python train.py --d_shared_expert=64 --activation="swiglu" --moe_layers=[1, 2, 3, 4, 5, 6, 7, 8, 9, 10] --normalize_top_k=false --balance_loss=0.00227 --vocab_size=8192 --tie_embeddings=true --beta1=0.9 --beta2=0.95 --batch_tokens=[32768, 65536, 131072] --train_tokens=238900000
Below are experts of layer 7 (counted from 0) of a mixture-of-experts language model. Rows are named gate (a neuron's input weights, with its number), up (a neuron's input weights, with its number) and show model dimensions 0-95. Each number is 500 + 25 x the weight over its row's rms, rounded and kept within 0 to 999. Numbers have three digits each.
Before each expert's rows: "comes after" lists some tokens at least twice as common just before its tokens as in all text. This comes from a sample of Wikipedia text that the model never trained on. Tokens count by the router's weight.

# expert 79
comes after: "1", "2", " chronology", " N", " W", "|"
gate3:472467519555521497495488505463509486512532504496513520504490565504515489478506488516538490451491491535537538495482470465561516518484520549459465489496512508478511517473459493464505487485485545481498511516490472534501493523493533493466485456507498508552507522528497479500502476519469545484
up3:513517563525500501497506471489511521529478582416498533470515517518481496499481493498520453490481547516492530477502480489489463513461524517490492478498479507503493509468487493529481513495506509511496471495507464489502521511492507489499499503491473502496553538494458466519508521476563484547
gate4:496506482477563513503494490495518491476467513490518505497523502489495487504495480456450453490527489487498504537488494520496505444488540517501498496545512485486506517536502483508458486503489499466477502498495484490497530495521483530555495539459546478528443533489525461576536481507476487514
up4:512504465531500490495484536500459509480477514492531527476499484514443516501445480486498540545510487524572512508517461519525547513556546477482503476511477498464475508487501528530503487498519510479465476509491508513471500484520434489503500502521498488529523478507527501473492552491516482483
gate5:483522431504508540518504489471470510498503519539506507478488475530467529448504459515465498519547499467481513529514494488538514501526511537460460513488521555460509461504498483476490522505486483477481493477560480514464481462526485471505486518516489489467526503476490515530491530501513516475
up5:499521490464454502551479475490481501530540482496493491512483513496480502488515472568526522514525493481493511463490474470507521501500547559482542513490523528480498486508440508490524555511478463490521438509510507477491543474526509495510466512509496486493479516503467523488502507489458540521
gate6:505512529485504497499534537506507497492523475494497497492417530493520483464462491514512497455475510494523510523468499537508474485522501514489480442483490504504548503561493521526485515524508468506462518516463508535495488515465480506466532549443527548491480500503527525497501490529518486526
up6:480470533515467484507478509498466502541537499498526509494531509505498497552513491489477475531526475472475474507496513463505510495502512475521525529496520481507475526450507471487513518463491527490560523467488495508509560504519524510509443487542475447476506480493501500496485511495460524425
gate7:477497516476534531490503487482539507448528553515499486496490518561497505493506491489504529483498526509501480502497505496489513484488530470463450517498500500487488498497484531528484462517510523522462515542504524545492483501528527506478529426506496486514531507544445512502462446529461480485
up7:497517510507475521514480452508549529492548493514517484473524509520523507480503504484478537488507514518484494483497503446495506494467516505500502557503473464513486483498483516523514460494514539530447523526523512537495494512500500530492510441515466430501499515540455510501485482501431499475

# expert 117
comes after: "\n", "\n\n", "|---|---|---|---", "- Years: Team /", "ar", "Team"
gate0:488515518521500565528518486555537524529508492508438500466497477514448511509568490473522500525479482505493467473488490529504492540498504519498488469494513476508495488523461488474493461478482519532511485515529491543499450492488523500502487529490505554474486476531520498495469506448494506514
up0:492513513500496535483482482541534528455536476496504534495488504561508538500534465506506517517509476491448471463492475540504486541514502472504496523544524474512529500478460459497520469454479523503487485505518511501510463442491510516482506495503507516500481466494554482468507512443512484497
gate1:500470496473518478508496521513461510498543526497486528493513480495504540462498495517487504461511545457494523481503528496481530491481496497521518461486476501525546495431465463473488495543467505531554467450516519494505535492479492493530463509476486515486493528535496497536487519489527557495
up1:505475528553529543496450519462488488485519521485482482522497510507501527511511510523478508488525560492493518479487496492518532507451491507518451473486459518488486508483499511493463502469486523532526453492495541501526514522504516478480509508543492512511504429483541484530454498523547503466
gate2:527496551523526515514470513483444457515487488514471545475542465465486507462503520517500489522531539533478527500560444462468560506489527511473518498514512503468504493483463527473490494487492490521547502492483490491502531488508502473540507486508486471508478510497522514514503481463507485530
up2:586487519482545501514508504528437515499533513508510529470502490476477523476503523482495522529496520512494528466540461476477532511486520486496523491519508492510472532441445488485497517463522497485533536468474492472516508484491488456531498471463486490467487507488515532512519492492517480525
gate3:527510512477500476540507498471522495504503460494506486519488466490488480501527477501522475466517494520461502495479525534531503520510505508531501451519483493530564509495502501493531573495454480498493494480520543499526526480506485480482502528510455486519482510440564534475469537480466503486
up3:523528527502496479543536501473522460479469501503492487520457486488481466499504506499522518491506501532482518531501534532501476525496501494507500483574517512510565506467513534480513502487479462453509524495504531477512499452529484478483495527518454466507500518457546547470462520480512517494
gate4:472513509517493546534519481453521517518507485520479479485530501509512529462496567482494532489524549482553507502520510447507523508462495558496486494459480505494537463489527513501514503482477476481508499461470500512477526485490484505496478545503486485549510500504481462497448499488514509546
up4:528487505498502504504494501516501470494489514479530502513466512512488503538484444535532457493474497519458483484481478543509503513515524477497478494553499509477481464444498544530514463528500524508470493548508516508541515528565498449510524465519494494462483487478512526467533488503488476467

# expert 48
comes after: "1", "2", "°", "–", ": ", "-"
gate3:477463485561503483511527467542430467454507524500552459502503533484475488446482508514498503470467510533496524529520508529496473502500536499517512478477475468472509521495511482459488525502523482494509530483547502458534534525486487506503511484461487475498496527528530506496493510515491512528
up3:525479486466474514501455510464523504557475498499477513486518460501491520512480528565511491519523474480514484497505530467520514532499455497508457513539535519511497512528523506514516476488492503492476489526531448506486476454477508474506497500577522478519492495483509459520512494474537480456
gate4:487492519499530500465508520479510497513514482498497507464550516467441488499494490537528509512502527499490488521519499489538489489500510503492491488523536508504504476458490515519501466528520490504529474499483526525488545480546469403496497476535454502503495516446452517507494537524533527529
up4:480494504515476529445502431470459499438482475499469510541457447497535500491503489517531511503522485521525534478483550484490499487486557488503509528492519519505467472517515480510496490501484530530481507531474517491521509475515529495493553527500517505493503473507554477471478490486495520516
gate5:514549494483415527516530471482463519459464482517537508501484523490523542462497554492471494516462477512485466517523501498480527525492491510464543487538542474541519498488503496482496513499508450500467461508480514505517504479500523515523514479489532496505472522506533507475536478499481484498
up5:459505489503454513489552523525538521541513511455497479500534545492509492535528450494487494497468495522475484534486510475504532450497526476515506518456512491529501521489488497483476500493477548512497496450517530534508480555474526485502473508510529461488488465504470482482465483496482520464
gate6:481503528505542514519489532528519493528492492488504522493528521503449531496486479511503511474508493492480462529521470496524500450492491520504471549490497493485530518509459499517526488539483528456532489525488524484491494481471474516486508531484447525465539465433552525461521469521517479521
up6:509494495498478512507440464459504517418530543497498448519495463510488508504482495522458482521526495547557475467527505486514515495500535485485503522515495525495486515478509535491475471485515506499498554523510501483494543520507490470525485497466552455497522501491466531475478499479510501501
gate7:486535497566502523551535545523502513492499473512465495489510508443526519500497479466469490479486514479522516482486492480500542506496459470502524517546491478502446533517503479473524556528506511492525475516490512529501490453456491475503517491476476491504547496526519483459497487511495461516
up7:524503495504480509465546443463507489521489506510521521523514488457509508474480550513508485485492543444492512479511460465533536484484498521532516450497499507540509487524522531522487476503509490506483477493455472525476499502501561474510494468526508462525508541506477517482462472519498522459

# expert 25
comes after: " P", " p", " C", " c", "P", " | P"
gate0:484532486511486511511500464501535489492451446492503447475516486471487520534480501498478459532535530499518545525477503502466508493496490473490459482527550477514494540480520518479498505480532475479511482531507504497445511540539497500531486510464524495492459454508484525542499513543504493529
up0:478512485531518526488485515517482513505501473537466452517531507510485490484507486539504509574516507466472529508489496520510520452459542511433476485498540510511508496518511537483497510523500517496502497515535486478511492509490499474512475517497501527493475502489536420507435494536471477515
gate1:496467488509499522483425546483490518502526509469505466518473458512508504458510510504510509530479507539456514514516510457488461503512483510511496575488546456511509500517487503484478505483494523554513478484501489547480448509503490510491503540456505524479465522536496489501503466530501490511
up1:500456497525502514532528472503517472524488483511479499485507506501504508506488520442472519483471524516470510490478490484504474532507512446507470532478452532506470543482501506547493468511561472526476502487553539524487502486518503485485454518520510515472498508515471541524506530527554488462
gate2:507487543492488503466556529515481534498519487455479492499470528528484524501511511537507485490444495480481503525495495481473521501484480517491519496459476524521506458414514485533534479493513504504501433511519490518510461538520527492533509525465526469518523460532478502495492490493484485511
up2:524490496518516516535502487505527495483485515499466535520512549448519468477500545441486531533485482512515511453502527534469473495517534529502533501474446481499523488541513504493450504473489497516524513493450501519464528487495520492477493519537481517488496492472524560503509486459473505481
gate3:482495524518434525471531499485527527491543528476506498489465536501498479521517506529519507445514461496454528491496442515482506512532516536494481484502480475489516429488482525528455506489518510479516540536514490501477480487490533456488484473521519477487518509525499536491510491498482536528
up3:520483525486503486474536528480466509519505517474440519489493514497485526538536499526487492507459482468435499488471477516500493512501522488483496495462465513494514461472459491517453494506538494484516496506478523539508483500505535474495512496504491507489556497527516535498551557540543535477
gate4:495506509495523486496449524559500488450473527459480479513493510482503498481486492493522472500512492554466509549528523490501479495528465501520513441564481478476470487500507514526496526497486496501497476520514510519542447497549502479513518483475482479496534555534502482494460498535498486488
up4:481493453509513457490555467483501481556520481556518493519525526441497499498505482495493559516491527470481460494458488489520491535487513486482478512498495544514489530484474517483473480482535479477524514466531488496476501499472525543526535501526495516471483523527512483504540491515527518528

# expert 53
comes after: ".", " |", "===", "==", " ==", " ==="
gate0:480508495497490498520459522541495509518455515478541502497478488522492489432499465500487468498505509500498555498479499506500499460478533501489476490504499491530515494525462540543504465525496526502481501495546507501538495448470482456533535465498531517523492557517478484528486536517486500446
up0:514504502500496505456484469452516501496480507499450499481522514517485474553481461503503569516505469507487512479492486513498533493499510517505462483479497553556503512531469527523498489505486538502453484489457550490517510482458510504555490458507506487524491501527480532535522501545473490501
gate1:447473497521480503530485495549479443490461524525513492487480487495499502491530500507511467487544464515512471501475558509475502516522474518548449519498488518523507468518546496469487475518525495491461506478499468479531482568510489519494442485502510476519479482538512512514489498476517509502
up1:525489511515521510545488469507520540484518537505497491510465443475478507433525529439507482466492491506501508507494509469484500531485466512530530489497489497525497547544533535483494528508511512452455498514492454524480474491519487467508496509512505515458512502486498542531483480469472520469
gate2:505515461518502492484472476490535527500499489464522490490535496482449504480514556522514516511499527514513517482528520511507534490512490488506449508470511511515495437518507483500472521526486463495442504497526471485538469487560499458519510477518489485543512498529474523492446490446534511489
up2:559484483486447491480512512470468526511507556493481515498495530494460519532480497513499590498466494520476527471495461521467496465491489487486518495535504517546508512513504515512483516539485495483488525491498548491502545510505517487525504473458484484469530481499489488506444509526522508526
gate3:507474488535464498522473474466491462502488546518478504529500499505544513512515508515530436497505508529498466503468462495489483499535494501513540500525500507505515444496503465531515459542520493505539486501513512495531480429540543435481462474499500521514484507469482486511494514494490512483
up3:472521484502482494476546514553508528493495458494531490490472534491481500529469540489466526550475519481498540477515525503515511519453510474503477508470516474486482565474504508467487525495476520491504519499463462515495545536483460566517533528496498485486512516517507511458494482489491491525
gate4:477504523486497481511476482472513494517530465464487511506499542507487489530496491550456476510540507456512462501484488499522476526481526501507490529522461494498523464460493470523487512535509468506513482491482503454493547468505487521519442493527511553540511474477499551553528510517508533507
up4:562502506492510492434526517512569489507481455503519518511520519519513489510461513488485509531491514489491526506558502490492507471516503463520489524457489489503461491500465514505492487525481507461474537497475493532456502532499514508501509507466484505506482470502512527499482516584518472544

# expert 127
comes after: ")", ";", " |", " (", ".", "\" ("
gate0:564501462535511512469506487491466478499484507497534472459500520516485510517489495489483491507518502491506517484461523470536424457491493497495540494487508528533548507471515508436536437462516521476561491508486494513515504523469491504478475500514500494506479535494512527521493502520488501527
up0:442474485524508504531473519529507526501506500477483521540484497479532484521541513505526492471499485506515467502520510528499543532499537505480468525475536487438502470494483506526476573510473535487445501487555524506482506506526487502527493489467483523516522446494500461509496515481473494490
gate1:575463495514535518526490502489530499482519518498490450511518435470504520510508524491505514514519502532459501489489478531558516494522489490488494502480500498515511512501485499474511476486497536464549517501506496487576456501521480450481490486495440493513532513516532496491497475527466480487
up1:514519531476438491463490448506496497473514476515541465511516509510447460515520505511473481485520527491515518451446533487503554472463527519501498477469497485540475548456488500518529521511480530489528510482504503500485494503483504530513492512517503522475461517498479549504510528510517542492
gate2:514459502505521499512499489512560548498501581469484489516461481497498506508525507474529485463490478486480470503483481520514518506502485481514472511443527506518555503506489526511498497512490493477466518530483563511481475480503484484466553488464493495531462516484476488526520471545489528486
up2:491499499497499507522475464524558556510517570471485483518437524499501456509501503476503497468472483499484486520487477496499507526491468521521479500475537460518518509483490543503496509493507486489446509545515554502484476509488480514467539512480521505505449526469476480521478473512490531477
gate3:535480543457522505493505498467482490513470485504552497472506524501556501518502499485491449508473494472464477523502503550530485530537503476453487464477485487488520471539509482481476528488504503490492484460485456494468532477493509499485543507502462479512506463526543521497496520505538554518
up3:544497533477472514458488469480498498500480472524552507509523514503532493555487497473517446478506493465469482508503506537502508521528516475473515462483496496480504444534495469516504520482506530489504487469482466489443530466531501465499540501498454508509498481538551519484519515494538518495
gate4:487513494479506513508511446482478523508421487509547526506509497497517501454528516512506488501516481497502496465486469549519494475501478488514509490512437508517528503536556470505517467530514473504490486468508505511541510477525576486533493505470503511510456486512491551476505488480524489520
up4:531503478545500497503509491539482495491554510502497435475500483503477509542487496505489513524479523497495509479509531457516502524471516525450461496466540521491487495504486561497517514431474527476495509535467501455490472525483466519463493475515482466519545505484503486521489536516474505502

# expert 95
comes after: " C", " T", " P", " Car", " G", " M"
gate0:488488504526493490541498541459486511463456486490516460495524494510501482457508509514509482454526483454484513578502497491489488515519474507524475488496546540501512491470483518457512510523519477553529518498470495529509479485519510472439501506519522477454503522541506487509535474526485492524
up0:516486512515521518517515470499550530479476512506472516525478511468475472471522497488542467479466493537483468541500529479511529485529487473468470510479526465533520479512478566436545478501489535499485513486524500508537480538491471479514516532479455510523490530508506498509479492492483536497
gate1:470514511539491508504503481526478506486491545463494451486548468525479486510520512508517465519483522465528531506499596526489488524482506561468499479516496527533508510466483454512490505498497487517460469503505532500461527540504497503457459503512485498468513481476494492497525520497511482489
up1:510486526496518485516495515506524509524446483489511517497506487504549498482462524504478507524507531486473525526482486497513541495473527537489457503482457510527448472498564483499499464439522492488490528533522545469506498509493493514499533532482488477513458501533511455531464453493488527516
gate2:502497480503442518479476499475492481459547456517492505501528528490529443527506486472494467528485542499500501515453498509502484486499561478502501479506499500526536524479531541472498461518493490503496526518488523507487465520542576506511495529502484526475489515487525486514455494493509493446
up2:482502502527510483484435516523528528510487490540487489476527526497522480529532492472492501520538527444454506534501456505534531525470503507500467466449537457502488512519487462465484532520482491524499489525505486496503528490517491479497439534488496470510480519497518511520499475558489487514
gate3:538498516493464471493469491515496500500548526514515501514478497483511481519522510510438480466524479542464498538505522467491496482516506494492506545537505486528481509492518489498528489470518469505449507559472491456527467466518518486456512532502467503481471538480529445535505521508520503469
up3:522462484517485475483420505507525499510554529491514496460482536485516493525472490506497489489486478517490468478519541531500484514537516465516465512480496509521514542510512489502548495518476452466533481535488538513517463440512465478474527515540507494499517543469490503510511516493486489481
gate4:476520470489522495482536471506419496476496523529490484535494478469517469487524494531509502530489484511484526552523523498520464442500492542511511513512493487497552482526504497473438513499557485512467496500512462492507529471514507506489458526470491484483484556503513499522530518493484514497
up4:552485487466553519502488480503566505492506465503506503507512546526498510506497450482494465501503517479496463451501488502534514508523550480496510453474526500511469486455452491508514478478495530501508504514509477525503509497509509483468523458527518509520497451517499514503488512570534480461

# expert 97
comes after: "\n", " |", " |  |", ")", "% |", "6"
gate3:518506475461477506519500526441477492526484555507502506493514485477473513530487536496550510495555526503489534513497467536516508463513491478474520506478477494499523477530473546494490498494525489491475514478483494500472499509488510465482417505428489517503515524502501477511500477489558519499
up3:471490539538537505494512481487480507494526467484485465487456515496538462470530508494526503497448448492492484505505524477500502504466536516504457502511510533485478523475576489481523494488470522492524491548509480472529476497512478537501510493550492525472473498503506559514461535489501504510
gate4:524515501507500525494484506526515526502526510499534481465526492513480437481508476464499482480499541444436500510458528496519503494551522540441471515491522525527529483491512548509491503461481517501474489534457512502474488541470498506528478515513489535501514550490528491498492495480507468496
up4:519507495492547497543482497471523474474537487520518503470536448519477521501538456500506486515495545504496470488437454499534529486493509498460496521502498531542518516496512549488476468493466520493509448524465517459486531515454502521521488514518503525476509525484507506492508524450499497497
gate5:466470500509519482491510460489518483508522530503473495504484510530508505513535512449489487485477490508489464502474496454498474528549492526537482529483499494518543506538508564445522504477548519490491516514528497517507471526563502448478447521500500516475525472484497511516490468459496498494
up5:454492514511473490515507535524520489508508482467528506493468500504467479516532528506539462442526492470511482527491486487543458533498480515532496518483473485502500485500514520452484463536466532503507526449494494507536479501532510513511469479515487504519558504492483551512448513467530468492
gate6:457498475445518528491496558527502545546485490534481487520532507522543523504497564483511498480498495514509441495502523502480529482502499495501508487534496514517484502499471499497495481491497508489516510431542493495478483527486477428540539479503489489505522485523515519472502454523495502474
up6:488475497484524517513472527467493467557492485524493454499499495487515536520518518525545487479542497483514476487543486477506485492483503518544497487538481450503493523539537507485524486512509497466510555442554503503512472445523500500482509499494492455515516509523496466474448502473486500499
gate7:517488523512527469487477482464484517491479497488480459521503501547512519498504503480494508515484488525483513539503480508479490501522458497559511510500473437516471493563490468506552480510513473459487494513496461495495508478513480512476508510514453507561552518500530568491529491523516479507
up7:504483497537477497508464503475512458485503492478464483505501503533513549509477508565532532491485528531477508539530489489473519525491505487553535520506416477515489472496482484496515436513474503520529449494513497476519525506509519520513504501514481471499530535456531497515494505494509486471

# expert 100
comes after: " |", " |  |", "\n", "% |", " |  |  |", ")"
gate3:561514519463492475472474508501492514523506463483545524464510480523494488491500469514520497483526519506481474517515524511451493515509558509484497512480474524491461484514450538501506497547517488522534512503484464467512499527529501460525505475493480500504549535548472524506476545512543519523
up3:546518487485538477501482528527441501487474460511486512469566492515486481480498471513491491493509496520497478493484490476466485534531501517507482513489436545511491478513462533505494514529535507552508505497459473514479538474497507466479468503502471533483531512552492529501493511521541477521
gate4:516512505479520510550531498474506446491442526522483492477494507514483498482514525517485511522498529459473501543529443525470515504496507491485538542480498463455513516494460501514546488571485490516512497513490462518501488491531494526536508485491491496498532501497469500474443457487495494527
up4:487453474518495509506491518524511553490536537483498487482489530509497516498512449502478454492499469512516494502450507461469469483511492509488519517510514489497508448493531478511468515474525508525499489490505567531522515460516512505469503511525526479509485514437500497552511432468463517501
gate5:471509475515516533503515499491512544513503505524542482434478568471509504504486501524474475448478462514502495503507454500520504495505524493525540516522505447466498503555517508472485495511479557459491519488519497469503481510530450489473506462456513497482518475514520496526522493494487476494
up5:543484471503515495467496481512495471485514524534483500502485491502491481474505478434507454540500528486527547522525522458551502486485498483465488507501576529489468508469480483507476485510516507507484500509498523547483496503472518549526545547519467511516469476479525518517479469510483514517
gate6:485512538485490502491509511502491515462537465464434477455559482508552521503507493509509522525489469490475499504531534465486454512509487501509502533504516508475473533481507532507532503495493507475520505525474473525516483505528442525462510515506478509522559509515451485471501450505518497513
up6:549530536503484499515469515496432506465502488480506475498449503512499456502482436539502492478501500515479516539421490478535495482484492510465514515516524458531538481500485485499494534496531478491495481538486517484493442520492491519496524539508513491508472513508495517478507511484518543485
gate7:503496532521446532517459501521498502442509490501531502470498469486524519513522456493520463468478522453447524460470506502533503477491512490501483494512477532536498504524522499525461520531493496452506484513483527459525439493522488456511494488478524472548517510529517487511511500534499497487
up7:467496524512474526494455489502507495447502503504510519479502486504534515540528445482511480455492519461478507460487521506525503469500522483482493510506476529555488515514532476537467509528454487465515487505467552448499445495527476478526512492493519474557525528501513489501509496508501506471

# expert 123
comes after: "2", "1", "–", " ", "| ", "-"
gate3:498482509493512508511512478495467522521547489507458507485546475501503535510461499504474529473483519538493533466521500492506536528483492483501454494481499501511495545495477480466472494506489556508447497480531505527468442464531494458478557476526473530511544508546501500516477476510498514501
up3:511509507468509485509478472498500552528542466518487516483556510495528533531485510511462521462468488543470507514513519509507520503492488486515442481480500479536508509519510501470467512452478514523480484481521533484478466484521506467473542540503460528505506490556503506539485493496453480463
gate4:491531451524489517495525500521505465475502500491511501482504508509491537507512456480506505491554535510468549526461479474483471454540515514521546463500509547508477511511504477491486529485538504501483488528544459485475460483503472525514469468459525500517496524495486435527512485498490502533
up4:523490505504494497467510466487484503509463509490543530510516519507505544514529524530460485534497494511503500494498436528518516452483505476523494447512509566495489506501480503515480482522484481568504513482497516506514497476514478471543497494524512460515486542499477505480429495483449513465
gate5:460534462511497505512497508527491476513472531494509498497531513484521487505494495485503459452492475481522515499542472549482515477532557517471489495516519493483558502508513493491459441502506509499484461504487518548504488461498523517520495506501521474504515555544547495519503489488440495455
up5:527496484473483502497481502520511499490510549464524533496495560491463461521512526492498479484497467520538513523518528474478505449497552492449518466493487492489483523533462535543460474533511501511494476517449517537501508494491482534477479534469535498512527483487516488453480477520500502523
gate6:485524490488494515508487501515498497501501529474517506469512512516486518496502473559512493492526472514515504513487547511498480476499494522543445491518449533469512426479489498519467483509535541441500480491478505556505509523504497500488518495498496511520578489471511473463492450481502515537
up6:527473527492515490463492510475524478493449509494497478525494501532486543504535482518517530494502491490489463498496500473498500518519534434489455483525557488539528509517450540496447488463466477469481510464520492502520501488528530505517495534543528519518460487522489508497479504518500536460
gate7:496520491516487557458531522540495487526498520512534478479541510471447496455470465517528462534527484480524478502528466489525530511512529490509436499515478504465457534488529507539496495472464545517472484482528512492457491516485480486515509474490488463513533506486507499489495475522515490492
up7:540538494497519461500514476477512489495516501471502502502458501542494490532495495500514463473495512536517526537523468527486472510520481504495532459519521514476500488479486544526497453477521476472529483544511535546514440523453500509515491481503484525498499514551494470535490499489444522460

# expert 103
comes after: ")", " |", "==", ".", "===", " =="
gate0:508472459506572491501516516491519524481497479529507508503555507500506511463496471521480503483456439513506548497500483520495521456466493509522518451485522470494489473511502481467479482534481500488485509515517515532499490478495492485544465506478500446469530551471485533500522498494532543522
up0:480523539485431525508493497521460480513493526468487500499442496504493483535506508484520487513543540488509448499496522495498470553529494505481472543513480546499524517493493516534511508469513491513476498478493489477506515536490505494466548488518499545511461448547524467498482495505481468477
gate1:482548476527499485486508548498470431533520490492531494487492521481510472507488520509491500524492516500518461511507526503504497503504533502505496492516549518480503467498467466546504516482505488502538534453498551491464510511495475468505469501512496438523550461488471556523508494495539517527
up1:525532495526477486486508522507451457481519485502547490481515505484502506502479498506486513554494532515513457485506497523514486503520516483497462482504559500488491512508461456528507529469505489503574519474495513488494487477497519450522510517534495432556523477498471526490525493494540486531
gate2:506514490505499507497486497513501450519535549481492499497507460444502503518535456479511513474533505502502471509471488485496488499539557540479504545555551528493518503464555525455485518504512521514525478530464502515477482518480490465516511519507482529510487513460504481503497458452489481502
up2:448482538495531500499518529486467483518478485486512497496469505550518500497492516528505480552532501538496493569561523509491478536500496469460522501479470467490507499528517497481499486451503481517495479485508488461482534487535557518466493519505509468481487482514489514510494524477537450479
gate3:475518496484490504474492487521549520502460502479483499520520512501494495455503528492471511496520461510485463513495482480503450492545485522538477543476473546529512475542515525453497503492496464506465526525541524548455462481481509505508478494518502528486489513473481545519435494512496498530
up3:562513499519503500525506488522467517477547502523491497488471513468506488513501490488501457515481508498486480472494511471450533564487509510487548477529546478490489559468471526553491508527530514474482512475460511517504472487501471501473519503441495520543485512491524479477521504477502524485
gate4:543492475542528513526527485497491478488445494539477478487499506497493514479478442502499490496486452503501588473513461508514504503460510531516507499467486510535497504516441508504513504493505485505489513502506559514498511503480460500499489492474521450496559538486461479480487487521513518515
up4:465489519475514491459490545505509482460521513485535519490504508536511495563501497492543515506483513506512458533478535478483476456503484468491484502465534524481505510505493541482508481529505514474511505513475462500503544459518516467489550528485472514528451508568513510508537521513491473518

# expert 6
comes after: " | ", "\n", "0", "6", ")", ") | "
gate3:510504474522495521476499534517469482485476492495487496491494523526508487465466515506511441507491520486470554514503513493502500509511513532519455507475499490505475462503525461510486488518458520545531527484542520482524494446517493456477491436502477467502470516576499503497508521538514491537
up3:517510458521469547473495501501521548519474497493509493511522491542530482519535455502556482523485520504480503552481488493523466540486490505466478462519501517480492440494524509511510451516490505539527495480522489476533488482491486528492489501569499441516483493486499467498509502518499471471
gate4:546523482504485493479493533492496449473507481465543539495531495490492530516462531516511464491500531502488471512490543507507539471536521483480505448487546522493478507487494504471491489521507452482495510504487509473518493454516522540499542491535493445492523469460515516450458507511517499484
up4:580510526553491505479501527486536439497495456552468500529510472502456496469458503519537471502529530524501493532467504495512523517518504505488490478501524537485475454517497510491520495515482484480501486488503487447510531485515507487533474512530469458491526501489496510501476517490528536477
gate5:485540501480494493493487497513525464518484550534559512463506511485515487522509510528516471498517513462507499523435521482535478478491469513461496447493475555475469487480512492468504466485530501474492530469487463500540500527511491497518493515535491456530490507525472479554483522527490501481
up5:503518502467511512501510456456529493510436496570489497511521502522468459487544498464507479561508473495550514508513508504513466517509488501498501463503505506461477508500464496488505493505472498528545532493510500467532536493495461473480503472525491508505505536535450459503467535512512517508
gate6:522509485501507477473515502521503498524496551532501487495543431540510490540482513503522530486493456526456520476527539443502484505517484503539484504474520502480507479507515485493499474503547512499443485525503481533509519493534503459437526504475461519506505513488498472504494466526542525504
up6:479510487501530492509491484493568496506526530473551522490525498541537491511493470512469499464487507500486513484484509499491492515488445489509521485462524436470506500482530476523482486552501517500472521503504519487513513479525469531456584525510507496471539501454472478520491474501493492487
gate7:516522489471524554478492497480506485495494517511495481481531503488494486512533495500520507524511543453493529520496486526516490442485523501476488506412517532486490486520506533465500474525518528474497510518462447526510514483469462554477478530494478508487488489459511468553493536505513486506
up7:495531451519528538506508468519530496513495498552528487531516533479484473484520503491485487482497546509530508449482481542552465486496555500493526497492468509501484467522487549486531510510521517460520494464468485491498451483461476510493454541485472529503482488502539493485493512484492476486